Experts of a small language model: 8 empty slots to pick.
Below are experts of layer 2 (counted from 0) of a mixture-of-experts language model. Rows are named router (the router's row for the expert), gate (a neuron's input weights, with its number), up (a neuron's input weights, with its number), down (a neuron's output weights, with its number) and show model dimensions 192-255. Each number is 500 + 25 x the weight over its row's rms, rounded and kept within 0 to 999. Numbers have three digits each.
After each expert's rows: "comes before" lists some tokens at least twice as common just after its tokens as in all text; "gets" lists some tokens that make up at least twice as much of what it gets as of all text. This comes from a sample of Wikipedia text that the model never trained on. Tokens count by the router's weight.

# expert 12
router:480528499561490495490524489512485492502532466536536506497516488499497495549501546493466515522518523546509472528490490545478500497491570491468493542477486485508490492513497525426495524487486466
gate0:496525547494541474493513526527481487501485461513539521515487520491471510509480525474502474473463527525518483536519554487503502487475543485518529501473500506507511482477506496492527468543513554
up0:501497582500530501491505530507485498494512476500539500503484488478461477504484523493504460469459542508527461540493528502501506472463525516542535519494507512495526520484513482476521435537517538
down0:514510538462518524478480510470483444509485493483508534494472453530500497521497519515480496467493521500547482541474497499487501479479462493518541525504483516527512538537490523504496487508493493
gate1:529515463503482515517516483538447501508524486514478491508501472496492518536538529507510520520478531497510506521504488530488469483518475577477494517557507495510472518462506538481502490499484520
up1:469476531514520479488439550516491458476489478474511476494518487507520472517485477473478531552563493531513466511453537467513522491439494495472472508486532522511476516497500471496505559519537503
down1:543465444521490471503512505490488479501551506504485481525514487457483538503480546515489498495532503466470509513506511482511527523491496512491493512505571482487477473509509525462545518535494481
gate2:513509506532497506530467440514515508455490466508529503509492492507516532477490466469507500497442494475423530457506485512484490505477495491472508502489516492487481510460471502479504530553572489
up2:532494508504503531471479541531459500495530476499493503497477508481492506504489519517539528480444463496542508479500485500519442476447466505474503506483480501506481504559518523508491466506518502
down2:506508550514500514513488474544533494461469467533495529473531475525541521494486476511518526415479480459480489453497499493495462526512499535504538549508516521511524442514480442522528507529515485
gate3:483481533491516471492496513465489532503513450487517508480493475472496470482495494529528518500545482534510486516498498517474508482548518491499471487486511462461519455514493484496499469497484533
up3:481483522472516478500486533469500520497500433487502495496473485485500478464489495510528483516523495524498462525507484532488510449555514483527479479472521467484506438478497458497463458516470527
down3:522484512482513492484490495524560480501482488463529493486491497526487499460533501520481504501458496514523504526492513507503470510426461517530485484476482483476464496492510532481531503450519483
gate4:501492488470484554508510535518516515520514505485479512512473529530490511497505493495520479545531504519497498460457534494490497498485499485516487541533502512521493511539482493529490445489491486
up4:505480530481502499533493546498478505493501473529481518511517484496450513505466483455500519492522487482474514486513524513523509503557602517510500512492461500519507519488497506519512503502491483
down4:548502523467539470494512556513503516522484482494498456509541517461447445518490483461517499491520487485476482522518490508512522483559517497509515512483450481514465533492524529538549495535456494
gate5:515505495476465476502490500544495475473475464488479498505493516481486515517556467526499476512522466504545501507498531511467455481500527538554474492516516505514506489495512518479510514488496513
up5:522500491489517508495519450484472492516481495496518433490452515524482495503490491519524505504486498493490504536491457456496505536553489539533530508511487521462516515504455521504524491545552496
down5:540517503470497494465477450499438486466462480510480512476490469527463496505468533516537480480540492504534493499478484476489486525477485469520540520500537519453482505509503496493474484498522507
comes before: " |", ")", ".", "–", "%", ","
gets: "1", "2", "3", "0", "4", "5"

# expert 11
router:541516481517515491491510470486501508523479466520505461476485505468480519536521510516485497516516468506513502484534518511514495484513540472504491478540495517511529554528470472481512486520510490
gate0:499524514488503522495514496487532498565494493506497485502497498510429482514471515516468476496477469500475489499504537520500479449497485490497507500518486496499550481502521492489519471502498491
up0:508509469519471472520502490527478472475514516494519486512504510488445531502459474507486495552533465514524510528464459516508496489437528464511513528499477508482497496510496477472467537528489514
down0:520522535580519457537486515541437480495465511507431477493492504481517498505507513489486494562525499455477506488493449495500487498509509492526505408482462504504505479505506497467505500476484474
gate1:518489463490506563475522471497531512525542497504508510514502561489538526460505475519503514507489475513501492533522530481506521479462537524553500521518504463505498519503475519507501464547471535
up1:472504450534517524518522521498482473543536512471546500471489539516543487470502509497506494500491476479527541470494511498482486506504508458487475484506484514546497537507463485487497536497522509
down1:490506516523508481576488493522492496489479473453507519517491461511499478502445473523495469523532565484520504523512477496520520495475470496538487516544517464462463492450527492498473529538477553
gate2:486469515509516450469504543465464542467529505490540517499490470480470476478485455529511479471508499515566478504495482490481513476476530472477467513506503545518495549543487490512492492462530499
up2:511457539489500529502542513518533516484508510467509526499488483508475523501549513517465527489478546502548500471493474483460521474542523523520519497510510505524548502545515470475514496478465515
down2:467507508491488446521470492524516499467501516524495490477490493503476506479464470472513484466509453473459460494517515498499491513454500505463483462496511467485448500523475488496499472487529465
gate3:499509516464495535499519491492501505496524536503515480464456485481468508532490543519495479523525478480477468468513489522523507480519510506514507530505537493505496502483466509476490444473502495
up3:512496521472515473499516506528520493486464544488499518498492492483477503530514523539479475523524477477482505454500468527540504481541485512500500526536517500496484513497449483496492523520519500
down3:503494505461535477485512525513484484516501500478485468518483491557487505496491516587488482492516508466463503448494474536510526497519477488539485490457493504477496477505522479554519483478498512
gate4:464509555499501494485486500491514493517554523499463516482514499477504500510514524491522498521519481475526498473500526499495444553504483518539491486482498470502496510509453510506507475491474515
up4:486497500492501501522493537474510484525540527496464501459474496503502495499481496513523513517494449467488469468544453497508469538546506542542510448485479421493499498515478474498521447477502516
down4:489505506509490513501513534489456480525495501493455497473512483536481501503522551515557516555506497532515460515502473487534518474495467501493512497531501502438534497519492507533538479505522530
gate5:517503513483491519531489463492506493514510532498500512467505521468509519492526506508484495527556489499447508481455472525513481485485519476494489440455502483546479507499526538536524477512498507
up5:506490438497494557481482486551508496482490458494496514526529491515509452522504516484504529509477478500540487574492489498482526493514479486501527480540529466499522476527522491485484503499530560
down5:506523494505508492520497527509488528533527486486504499450475497499485520492475495535513529505508423507496486464468453506487431502493527492435509536525444528496492474508536489452536531490518478
comes before: ":", " in", " by", " States", "==", " on"
gets: ":", " =", " United", " /", " career", " ft"

# expert 22
router:506494471520500525505564528550478521491505468508515498492517482510523520505499501537481500513532506481513475507499502498540456484543543496460442471500495496490500491486447536475497492541479452
gate0:476475475495465497536473485479489492459528467498476465522509496488499528485493490470501520513498495469488509522446441501502520492505410523474495543490540535510523484504518529485506510507528503
up0:501535515493545496452519524480499505540466532502509543477506517505524491495471522508494497510487505521526516473543532499478493521471550478515510524499463480484504522532464486495490498496487503
down0:521473484487526547510515511537500508463482493472480494515488492463496495513455521490505533500470518485493492473480509470544488505508463480505505503475494522488487527502474570505501487492490501
gate1:520504516500486514536479490434485473527519495491556494474497517493470504489502509464533481510503490515522495527536515497501545526543515515522518538489513468543501524535504502492486505527476488
up1:453516505457485538488525489506532513520476498529497515524526505504478486505496473477489485451452528537478492494471489582512469526539503481522507481504492517525471481483490554472481508501491509
down1:491489495483487494488518473528506502525521498460463499530498536487465489520503471513466530486505483485512543489466465518501488502507504526501521489541525533486532492503502495503530499496565547
gate2:509495468499504513522495523503542483541478445522547490523456497485490512506489468541522536468514526502492447519464507510497437496516491489514490491502503529493494481471502535506504497501532513
up2:487473459504524543520504505512490466546536473465512528461465517507514495500534506466483465503533516509475472515511484465523507491535498469484436495463455471551520509490521486491500519489495484
down2:479480533506497489525489504509470520515467530482494491492475529453507518480477464484520443467482482488516535483521473439545495481493492525493486512496483472550516511508537451505510454438511539
gate3:512508529474549525469531517486502493476492499502501535516505481487508521495507486487517456496511458491482502480454444469496498539514586448506519533556505498492497489488495466511496459480496511
up3:524510460499482523530466500479504500510504490498517504474568547461480479538499501482503494518459521515505495495504558533488495505556459524478471448490498518497485544517499517488539547502506496
down3:539560486460539486475505520508484469467489481505466503493489513491531494496440499521524482469499509543495480481491466523495472485538487511521480511480539509565493509523510431532521487511532480
gate4:494498484509482476462460527508486512475498487497545548533536482493455509494506523505501485495467473492504460489517423505492474543492525483455518533506491504470509479513500496517494553448499499
up4:482512521508526493526518521449503506524483454494502452500495488506500536499558524478491473482508500492467503525496499493497502474545507466497518417543500499501512513482488489500521502503513551
down4:476535490518503519482504525491524518486487488516489493483495496532475509481533501521514509520547447501484552527471507445478523477518482497490498522526536526501484518496535478493491516526555498
gate5:542494496515489540484486557491460477508505478509544485541479495504436478510489465530510501516434515502477486529533464470511495485496459487525490525490481527491513499485502507521513471490534515
up5:442485524493525485497509461538510510466477566498490488482506487490532504494484523466474521519543502500505492488439515550487503487498541517472532482538522445489478470493502496492513524494537486
down5:552551474527517487496480553510516494517561550465502494506501485479507457503553502502501517510501520516515490515489547486527444478502481526502496521489459505505549516530484496494510459496465512
comes before: "-", "\n", "|", "==", "The", "==="
gets: "\n", "==", "===", " ==", "\n ", " ==="

# expert 23
router:479535495516481490507498496507490518523471497520525509501543509491475510530518539478499512515554504514490464526502481539510450505503500531448487504551484495512514559524462484447530510515575457
gate0:490524493506565550474495489450507531528542502482472482501482528498496503496489475506482539507518502504530483539518519511439500530498479483512497503478530479471538498516474551506506497544534502
up0:462518503493452434432515479463465502439475480499555506467471490525474511506508503466511479545504549499541548478472539468515494455517548505533538521514499471491527479467505506508531457483509506
down0:514473504474489501490535491491510480541467481485496536520502439533511527478509520505513481456512492492501469481512469542495495528531534463540524489460461544487493513559499448499500548529521543
gate1:503527471486518453509538498551513508526447499509511537533541472526471497514488516492491501501518488512498510492536482482533484494510501479455512523505489472537518495511454500534507489492521530
up1:502493518515479539499530497465486508448528483484523474501470521490514480500494481507522501507460507488521490494490537556472511520491518470522470463499502501483486499495520521465526480502507495
down1:503541492523509476471513465495515476519506496475467499487508511485498480464469508510474510523488493512546485444513531479521523486493491500476476483494488518501507489483485473503474520465491533
gate2:525509471494494504483464519507523520525485473524489515517421474520531463493486489477498476524510537506527525490476538450500485544490534492473496499497474500475539548440483467499465504532497470
up2:503480501517463490493526494444483522488523483488477463454518518504453531504501545531473480529524469483492473500500486533490518492468476498565503501489518522485452459484518516487520482512475515
down2:538458502496485522519525507524475484482494503536496494507515511517488503485516518518486476484504468498468551507529537483498550514545521471533493483490489517498512514507487512461508491531497497
gate3:478499490517488477516509517504460493516528474496542502547507550500482528512511445487486501464504471537495542536503463510507524491521487509471527486540463468479507491517490468483503502521536499
up3:539496486488502517466523513501497488486469470492499517564507460503483519489483496464534486534490506495518548486494495522489496501518552509503532454532531513476464481460501515493487516494488529
down3:460490487522487534481503500487541509512506537501522455543507483492498521477467471478521483502499488510474527527545492547504517471483500528484493481519523461510489546515497490523533507499480538
gate4:511485466524497568488471488515513470530475471497525494528468472481508493525515533547524482506517495474489502520503529473519485500485512509499475573502538486515514510456471456484501454521479475
up4:517493425498487484489470486541507522515488470509507515531486479481516484498499500504474480492480446500503496486520444498517498527494508467474493522519551484431499485517461475470514476533509490
down4:497506503485494475492526502493525493496456477514505491503515483525495566484515509537499495509475462506491545450499471507512490462492485495521542523487493529493472503513520493477493490515497504
gate5:507491493499497509514507549474537504543539507527489461457468516486469556506532520509507482448480514506484479537558472479513496476492496476535478522472489526525480479515483489521492452486540542
up5:511503530500469496527485497507465498480541486501490508550525491500531447497515505500547491561526487539505534507508468519520527538462496494461490516545516512468510500503501454449502528518470502
down5:479502500471478481538472479494510519512527520541515510494484505462481544550502486468515511480502550493500462523515487491481466532500478475516453513494490456470527515535513481540455507522527480
comes before: " to", " a", " in", " not", " by", " also"
gets: " was", " is", " were", " are", " had", " has"

# expert 0
router:513486491523477463486527495523480472473494559552516495475495467523495516523537493493468489506559453520454523489478504507505475517504512482495477519492547494554516506485550483484486519499465487
gate0:507504507477512483474481563451533496461515448487531530468527472489469513490511505495458511543566478495516511486515499478493487483508488549514521515508457499504496495499509480490508528500518466
up0:488487490501516523513489512480535456509494546506473480467500497501560504540492539519510527483496492542450479511494502496486494510482495486501492508529494483504501491514513474498503506464512476
down0:482525463461501494494483529452508495489512444515555507487506470483489509550510484479476519550528516479495484500493534489519488466483502523512529552493500540477499522487509484555479481522533529
gate1:530496492469504466549448448519499513488523447509475506506499461506521485512522460465481555518545463523478519574468474470489522513477485452470492491524502489505498467522537469502499527486536489
up1:484515500496495522501501542438525499496507453516532485513524538478531489494483498512534500533482504517523503489518512501462517548483544540515501511469478518445481513498496510513477453517508522
down1:516561496496508518477495489493507456494477440510510478494478521524514512476527526480529466543492509517520514490536482502487536553496500502460487480477490518521500469472514527489493493479520490
gate2:491481483506487440505503533496461506524473511519536501541476480501492493533497544449448487515473475459485496519538447484474513492497514453498509520506534556512508497513490487437472472479506494
up2:478524499498550529514535501461526532515492487501507461490497492510497525471489462528461495500479520504525499467438510522536498499526539495520473498508479482457476504490514501514533482491522528
down2:459456482475514481497510518481472492477465440505528482521471514496509531510474518524528485484501521475532513504480487496456519478519523463491550504508519520504498482500553497472492488505520478
gate3:494488457538496516552490491521494506480512459511520487485506488485564537491539501497497532478534487497501476512486572510507481505507453489517513497486505487511478495515491499517511494471495490
up3:520497536492516516478525503471488511526492534515496517511455506546457461493516473455514491538521520520506537504511468495501519491516528528463482510511517540478533523484496496521494480495500518
down3:527495515484495502486529474514496528474504475510479531535484524504488461519466487503483487518513513513503488525512481520491532512525511511538508477506499556478492479496506465477497509513550470
gate4:517536475466511504522476520521496497461482520485492504516515485489473509522508479445473506545494480503514510504465487538489514522567492524514486529492500515446506484532507509507455453535446501
up4:523498505553476470478496534464486482513461528503477528522500467524470468505556506494480542525535500533548499512430531484520524531534528490511496522524506458509488495456562474518466498480506498
down4:518475550523480476483483517445467501489530534461503474513489500512521475516490506455500541469491508508502506507480495522486494503467495475484490469514526474530523495430515501508453507502539482
gate5:481527497513501498466498490498488487540492512501467452500536528542560492498544495484462520455531511474511487510485495521477479509472485497481498496495515531536536491516500549491526512522513468
up5:516514499522529503474501476511516503512470476500457488513515511490498470506483481517480507439535483486509490492486528491473514471462457517525473503471478555482520503474537530492498470571464488
down5:481482485517486506532502494497494489518528495505497518491494495493550539529479463471503534505511503474533508509513495516504502480451469469496512480520503499500521510500475531458499466469491513
comes before: " the", " a", " his", " he", " an", " it"
gets: " as", " with", " that", " at", " by", " for"

# expert 2
router:516496464494498520495523491531495520509534459524498487487497508515568499510520513477470520494515492521506459511503524506515449486502506514487446496499547543545529536522481486437478518517557451
gate0:534485493490495494541516544516517507487503500498487493504482494495484512485493505535486499514538527516508488571469481477482519494524535466501499508515488487514516515493492508508512507473515472
up0:472508520505483498472513431506509487498482514511501522533534481500518506519481496441512472491485490506507514439514528510511492498487521512480473499486500519478502479465503468519482496510513504
down0:505486494494475502489503479511500493459530503484505526467439516517540485514519546520514499456530497542514553470530538488512524474469502483492505464469478518477521485541481539521478465517494480
gate1:519532479494538492480520532441545482499521465500505522507495497531505537479516476511532496506499513512519481483486528481507474514521502478500418509491496534494493502492438528519503502498488484
up1:500487499500504457512495514516485487495473548519524497513505508511470498513503520455499500492498537534481493509517464537527511498534480478474510526516498548487485479472534440483522535507466482
down1:507491455516445526507478491514515492507460484446450515501477452499486495542494519492493509448502518464520527491462498521498522485490495532511489547492543468492487546510481500457478492508521508
gate2:489485505493466495527493530484532481462495467505528473450473525491517497490484524519497514479529509500479522524475470469495527508503529443465466496540488485530528471492512480488520549494532499
up2:480512461531515539518476481543515511501517509511547477493464483497518467488523515511517522481534472512559500490495547491486505552525533516525533501516493496506482532481484526471488522528527522
down2:505493500496513486478461487524494523469488519495469486479481488520482548467493502496497485475517500493548481494516545510524538557459479499504496518490491497502489487504489509471531480501506459
gate3:502468505490509538507529454508529489498480532487509489465490497498491496524481458451510507543492498484490472480426551517554491524488563516536482479516480501493498511503512489511512473513539519
up3:505497485478492531511498467523510509499528512488526477518496517504478477474501467523487475525531531532538520486449502466493496497467512519561499506521494484500516505489471461439480478535561520
down3:517506514491500487559498481496472506485487501528527505487486513442491491516504494513522473530491461535496470503478548513472507507484508529535496511473530521540507476508525488530496492476452468
gate4:490485479484488464479499494523516480448502487502519539525493511561469443475504469498463451519524494505489496537500465502515480481504536502540525481501534539510474491503484468464483526493524489
up4:495539500499532496510478503508474489522516474540521466498539525459539512529531498532532522481486528510515513521456526511503501508505507518456479503523501463477496504496503543511518490498465486
down4:479502547512474542478464522534478486499512509526531464530500491479492513525503468506483543498526520517508474500505459516453512488514505493513499479545517490491464554452495517505474515504504477
gate5:528465451486473501522475461503495507527496489536496510482493522486540511479482443481496484493523523501491491518463525485492490463460506463529522497449543520542489468526478469500489509531494492
up5:519514487473464523529485458552481486516516447509457517516470524513547520483503491514488505487498491518492484531466533515510514505484442485499470477455544494520508478540473495481475516496512504
down5:495468540487513475511541569461497528466509547480544484500506522524459488491482459504523547504496524492463494474537435504482497502506507517505517517539510477515481482497476529566544524523500483
comes before: " was", " of", ",", " in", "'s", " is"
gets: " he", " He", " it", " who", " It", " they"

# expert 17
router:510535489510487483482487477494513500490480485555545510494516520491523498549493511482456493527519494545526488506513531514502451509499560523486479499528530524511510533566469502461512520507484472
gate0:502523551501513514507535478517537512492466531516539528504501470485514477524458506517516505477510511494549492531516502539490504524483520489555462498528505534496520502472475449477525521530499503
up0:497529556477487483531469497495477490518479585484520531511476529523466476505462496510484501543503466490436445473502496510504465486480482485471508531506479463506478514530529488499505472508531470
down0:521528484506557496537544463532490493496521461524541481495481539432516490455461468481482499539530484533481535493458436467503562479503478484512491455511525513484508492506536490526504466528511467
gate1:481522493510516537497488510523530485495493512509532460484499467496500504470512516528502463451554510518514498530538457506470464525483537540482479525502518459515504496456447490485490543508437471
up1:517507526480533527537536506510556473562487472530505521502468521529496528517499471568512511462528513495562452475464514488502498515462552520535481511495471502505522482512429477509483547490501457
down1:476530516487492495485508513488517502494486511493482486532491508500483453457507498509495534461471527499505511509513490537486454505508504489487514501500545513533495465501499524499503527509507470
gate2:483509512490481496463519490513516502499522474503491491485449476489465523487494444505474490488493499529492488496527530455497497457494537461481516498501473484511504526511489507518498453506468491
up2:514482469512503528532481505507514507492486535495498490491533505512540516506523544485487493521526489475484516530476506527513485543520478521471491495507521499486509470467508514489531535484522500
down2:500550531524537509510501476529481499512556524496481501510516526455429543489460494516507517495447496473553507468512487498537495512460499518525489477481504504491507487516496474520503552504557514
gate3:527480515505498522540462540464460478510517520496520489478501479514551524462528505479486468482469448496491503492530528512461502517523493506508463516484491486538499535502527488539511474503450529
up3:534500555499518464537461531491504493506512499490532463511468467495522515502533493488489538473507474515481501508529423495499473521528445477515510526517488482486462471447522512546470486490498556
down3:487523549488434478528464471515492507503468433475481461510481466510532509511492495486473482525515510514506509491441456536551506494484506503462498498514520483518509464488526459499496464502515531
gate4:549536483493503502508529492444513510479502446501504519501533499506492485488520541557444512524530497517515484493466556518553469475527461506539486532494529501514491498541481541496508481501484503
up4:547509491518481512512493492445531504495502453515484527506525523492495495491514524540454495512562490507508495489485536519567476492529485510558461503494482522493478497551474542487494452503480486
down4:468478529485504472479504506483540476519483533488497507481463531515489534529457487511526454501514517485547513539520512476466517505528542526486536486534517485515522458479487487515462528491517495
gate5:482463513467475508463483491479477494529520527495474488448487512461526496505512488485480491605475486504514475474513544518484507506510549482456526530464511527515458464476505529488508477521481529
up5:522482517499504504492485450519520491516483549504450507508476517500515508484478484529470477517528508462503481526477513495526497480467519474505456501435475511483560469539420483532492518540514474
down5:478501546473465538533508490501458478479503487494500472490483483546476457529498527483514559499506492486507530495518476483517525562523484448491493530454489507528495479503508490528440493524531471
comes before: " |", ".", "°", "–", "%", ")"
gets: "4", "3", "5", "6", " No", "1"

# expert 7
router:501549483504491496502469487481509490469490502516529508508459492467536528537506510481433491542510486515486496489516500505498483496547585480437490476501470508522507495498497488506545510502523488
gate0:514490471497514510490483510537529474541487498511514493472464536460485526485486478511547557481545487547547536535519498488493483458481483502488508486490515498488485490506493484513478466519446474
up0:515478480503526524499497478528525483534459497483492474508484518463536519489482536509535531504514463531545528504499519501493451519504491503478526457530478464510480490494516470510480491497465486
down0:507507456507554509495508512483492461529517501516544518475510528444481475467493465507459512500554495494470494472537568512475539507501452505495502499504483510489501483495507495493460564523488494
gate1:492488495475512543474516519504498498440478503493503500436477496509501494539481561493496507480533453519479491468496487465506533518505535522449472523484521491553512521509467552528511513503489535
up1:495528478515504469445507469522476502492484474495485458461492505498472517506501511517496505510501504512457500447494524497503482496443494524476491512505504470492484503505539493517526510491487539
down1:499478471531494546538476447501494497517487443508488542533477496506482506441503478498505537545503484543472495510482506502508512526473510553503506510499491506504515478501502478491529552493536436
gate2:478510511491515458520505462461469498485477502510510527468526520489570488494490496491465505524514500487571465484504521516515479509488481561456513465510528509517544529476512503499478527495496527
up2:502492477542480526526536505484510493511501516470478502520489497550538480505474558482517473522486478496503457472503477532494496509566474480475471494473460534448493527525512498470526490508472541
down2:505515481488525483493474503500503508499485493537479518546474545514529511529521489524513444468495543513527538524465511505519471525483554463509510510528485471462517520482440468509496500444485479
gate3:495509506508460504500510487548490482535500518523550474477485487494484483461462504470480522522543504494468502486474480526485494506470495525510502562500500526490456494505507499530511478501491497
up3:503497491508551499491519482476496530470514462474484508497505504479519522514537521499532465532490503490518514497504552476491485493508510491501536506512501499515501509498488498487475505494519505
down3:510527501533465484522539434523475528495509490501534507529516501485461531518516495480461473546544479520539541555500535498485497471511517516470497569519492496507462474522495490483495488503516480
gate4:486478523470481513457465486522506522508487497482520504462492509509481510493483486539445495481530480515477522524489485537481504450503516481455519530484523530488494490500493524538493529533505481
up4:477509502505494516493512512494486488472505509521512480526467494455534525519522521524502481478504522510475511473465488518483493483504484500563473440523470496543521517498478529486505506518496511
down4:525503458485466487522488473528552559515526469453508529498527511489538500525516546475482535481504500488472508499513544503500485480512507462470556506479513550514489490513472491501491502454534445
gate5:480514482491491527491519531520529528472525474485518487498478481470575494490496505505510465466519494461528486522429525517500500503491534526486509502492513505502529521496528509525524491510495521
up5:484543484489513534478542550545534519498537520488510495488461504493587480493509517507496481494523469452526474507434515506467490501511515502452520496496524483512523506503530533507517466511464518
down5:482476485503512447478498476550520485533485474450483514480492524497526496494470493502507536498478504488490510503522467511426519537516515511498494542533517510466476447517521501483521497474541516
comes before: "\n", " |", " The", " (", " and", " He"
gets: ")", ".", "\"", "),", "%", ")."

# expert 31
router:515495463519502491534526476492478495473514527519520495502474500476561518510501544508445505535516480496501500529508510493555461542513521526488472488550527478534525503535483471454513482500506485
gate0:498502499512481501539488493520514502519488497483510514459457476486539565522485508535501507511562492471482510516519550484474537510514475520469536447466527497491514525478501510465481481535522504
up0:450482443485515527477540490493510464466470479531449513565521553473478473465503503436496479488487522527508493516491459487524489464485498494513471560525534508497484449505516520514499545487503462
down0:500532507486511513510529491485504530566495498521484482543457548486556457523497524500442481510523506518508517484519489464477476514512480510477471480500495512558492466507454501518476538496527482
gate1:504531507496501500485522508443493487513504461530516506459531488519472513518515482460527518502468461462509493529517477498490507515500531543514528498509500509507499529531466498496489512495534515
up1:483500490457502468470514489437481481526479437503490503491521471491441479536503446495508496520461510463488518544482490500501489514491543512491538493546513470478486519530494517474492510489529501
down1:451492508532525527487468489497511505506489469518454506460520515519475479536523463543525490542524535536504466517507525490546555489493445510504471513467480488529492504470488489473494493531537497
gate2:467499512525512530537472506492496514529479499505489479460491526500512508488527540507516494526463506475497517532488510482522464511443542535559497502505497497515481497550498507525525494496507476
up2:509505492504489481495473488519527500456507514503552488522513501453489471518500483511469477467515540483551492500539519495497533482512436523474488474484496498498550499479500541453494506494497536
down2:536485514471477486481499515509498563522466519529500469462501495535462454524535528522523493485459516506488534459505461513548499514506468472471518505518512484478501455485520548508487512471461480
gate3:506504500483510483482555500528538537504536454511471486500474513502506497529567518517510483483442502494508513491512491563504484515513514484538517514489410515478510546490466544497503462501531531
up3:485499518520511511501532492502493463484492517485530499472519499465518505504514491493495472519462515446519478477470450502473506503526532495538470539435485511497490538448489524494500505503533500
down3:512489493506558512519571567496485457478477485512466488508490506536514497475503507525430505499496492490534562503502530476514545482476497480507532511490519503470508513487476487498482494510494487
gate4:517521520502492510419500532490493511510496566497515462486465491497470517484493476505473492484521443519485546464482487503491474505509501487499523459482526511524495539496479501485495524550517536
up4:482453509483487487485491498487502497520521462523489490487543524473461514482565505531500498514506521473500525569553537486508514504421516468486527509531525531464490491513496538514506482509487511
down4:483457466493463495499512513536526515520501501496525480464491513487469478506506499523511488519539498495538510492504469528505471482478516486537485523508473486476520462514493504483505499428466508
gate5:499527555497471477496530479531555499418513482488516500534468518519519511522556533525460513498538513508558492465481516474497529475506572518491488521479513513511517503478481472510512461505529561
up5:437526497499476524474504511490495464514452509494483491477542479526517503482491491437479523541491520520489490477467495502527517496447525505528506491524499533533491509462511516519489484461466524
down5:501472501473516474490519516489450523463554482496498514511523480486514516512510488521532511496478524538509462519486481499490549529526539530483536517511511463503484479494506524487535479507509496
comes before: " |", " —;", " •;", " 0", "ir", "ur"
gets: " ", " 0", ";", "it", " —", " sp"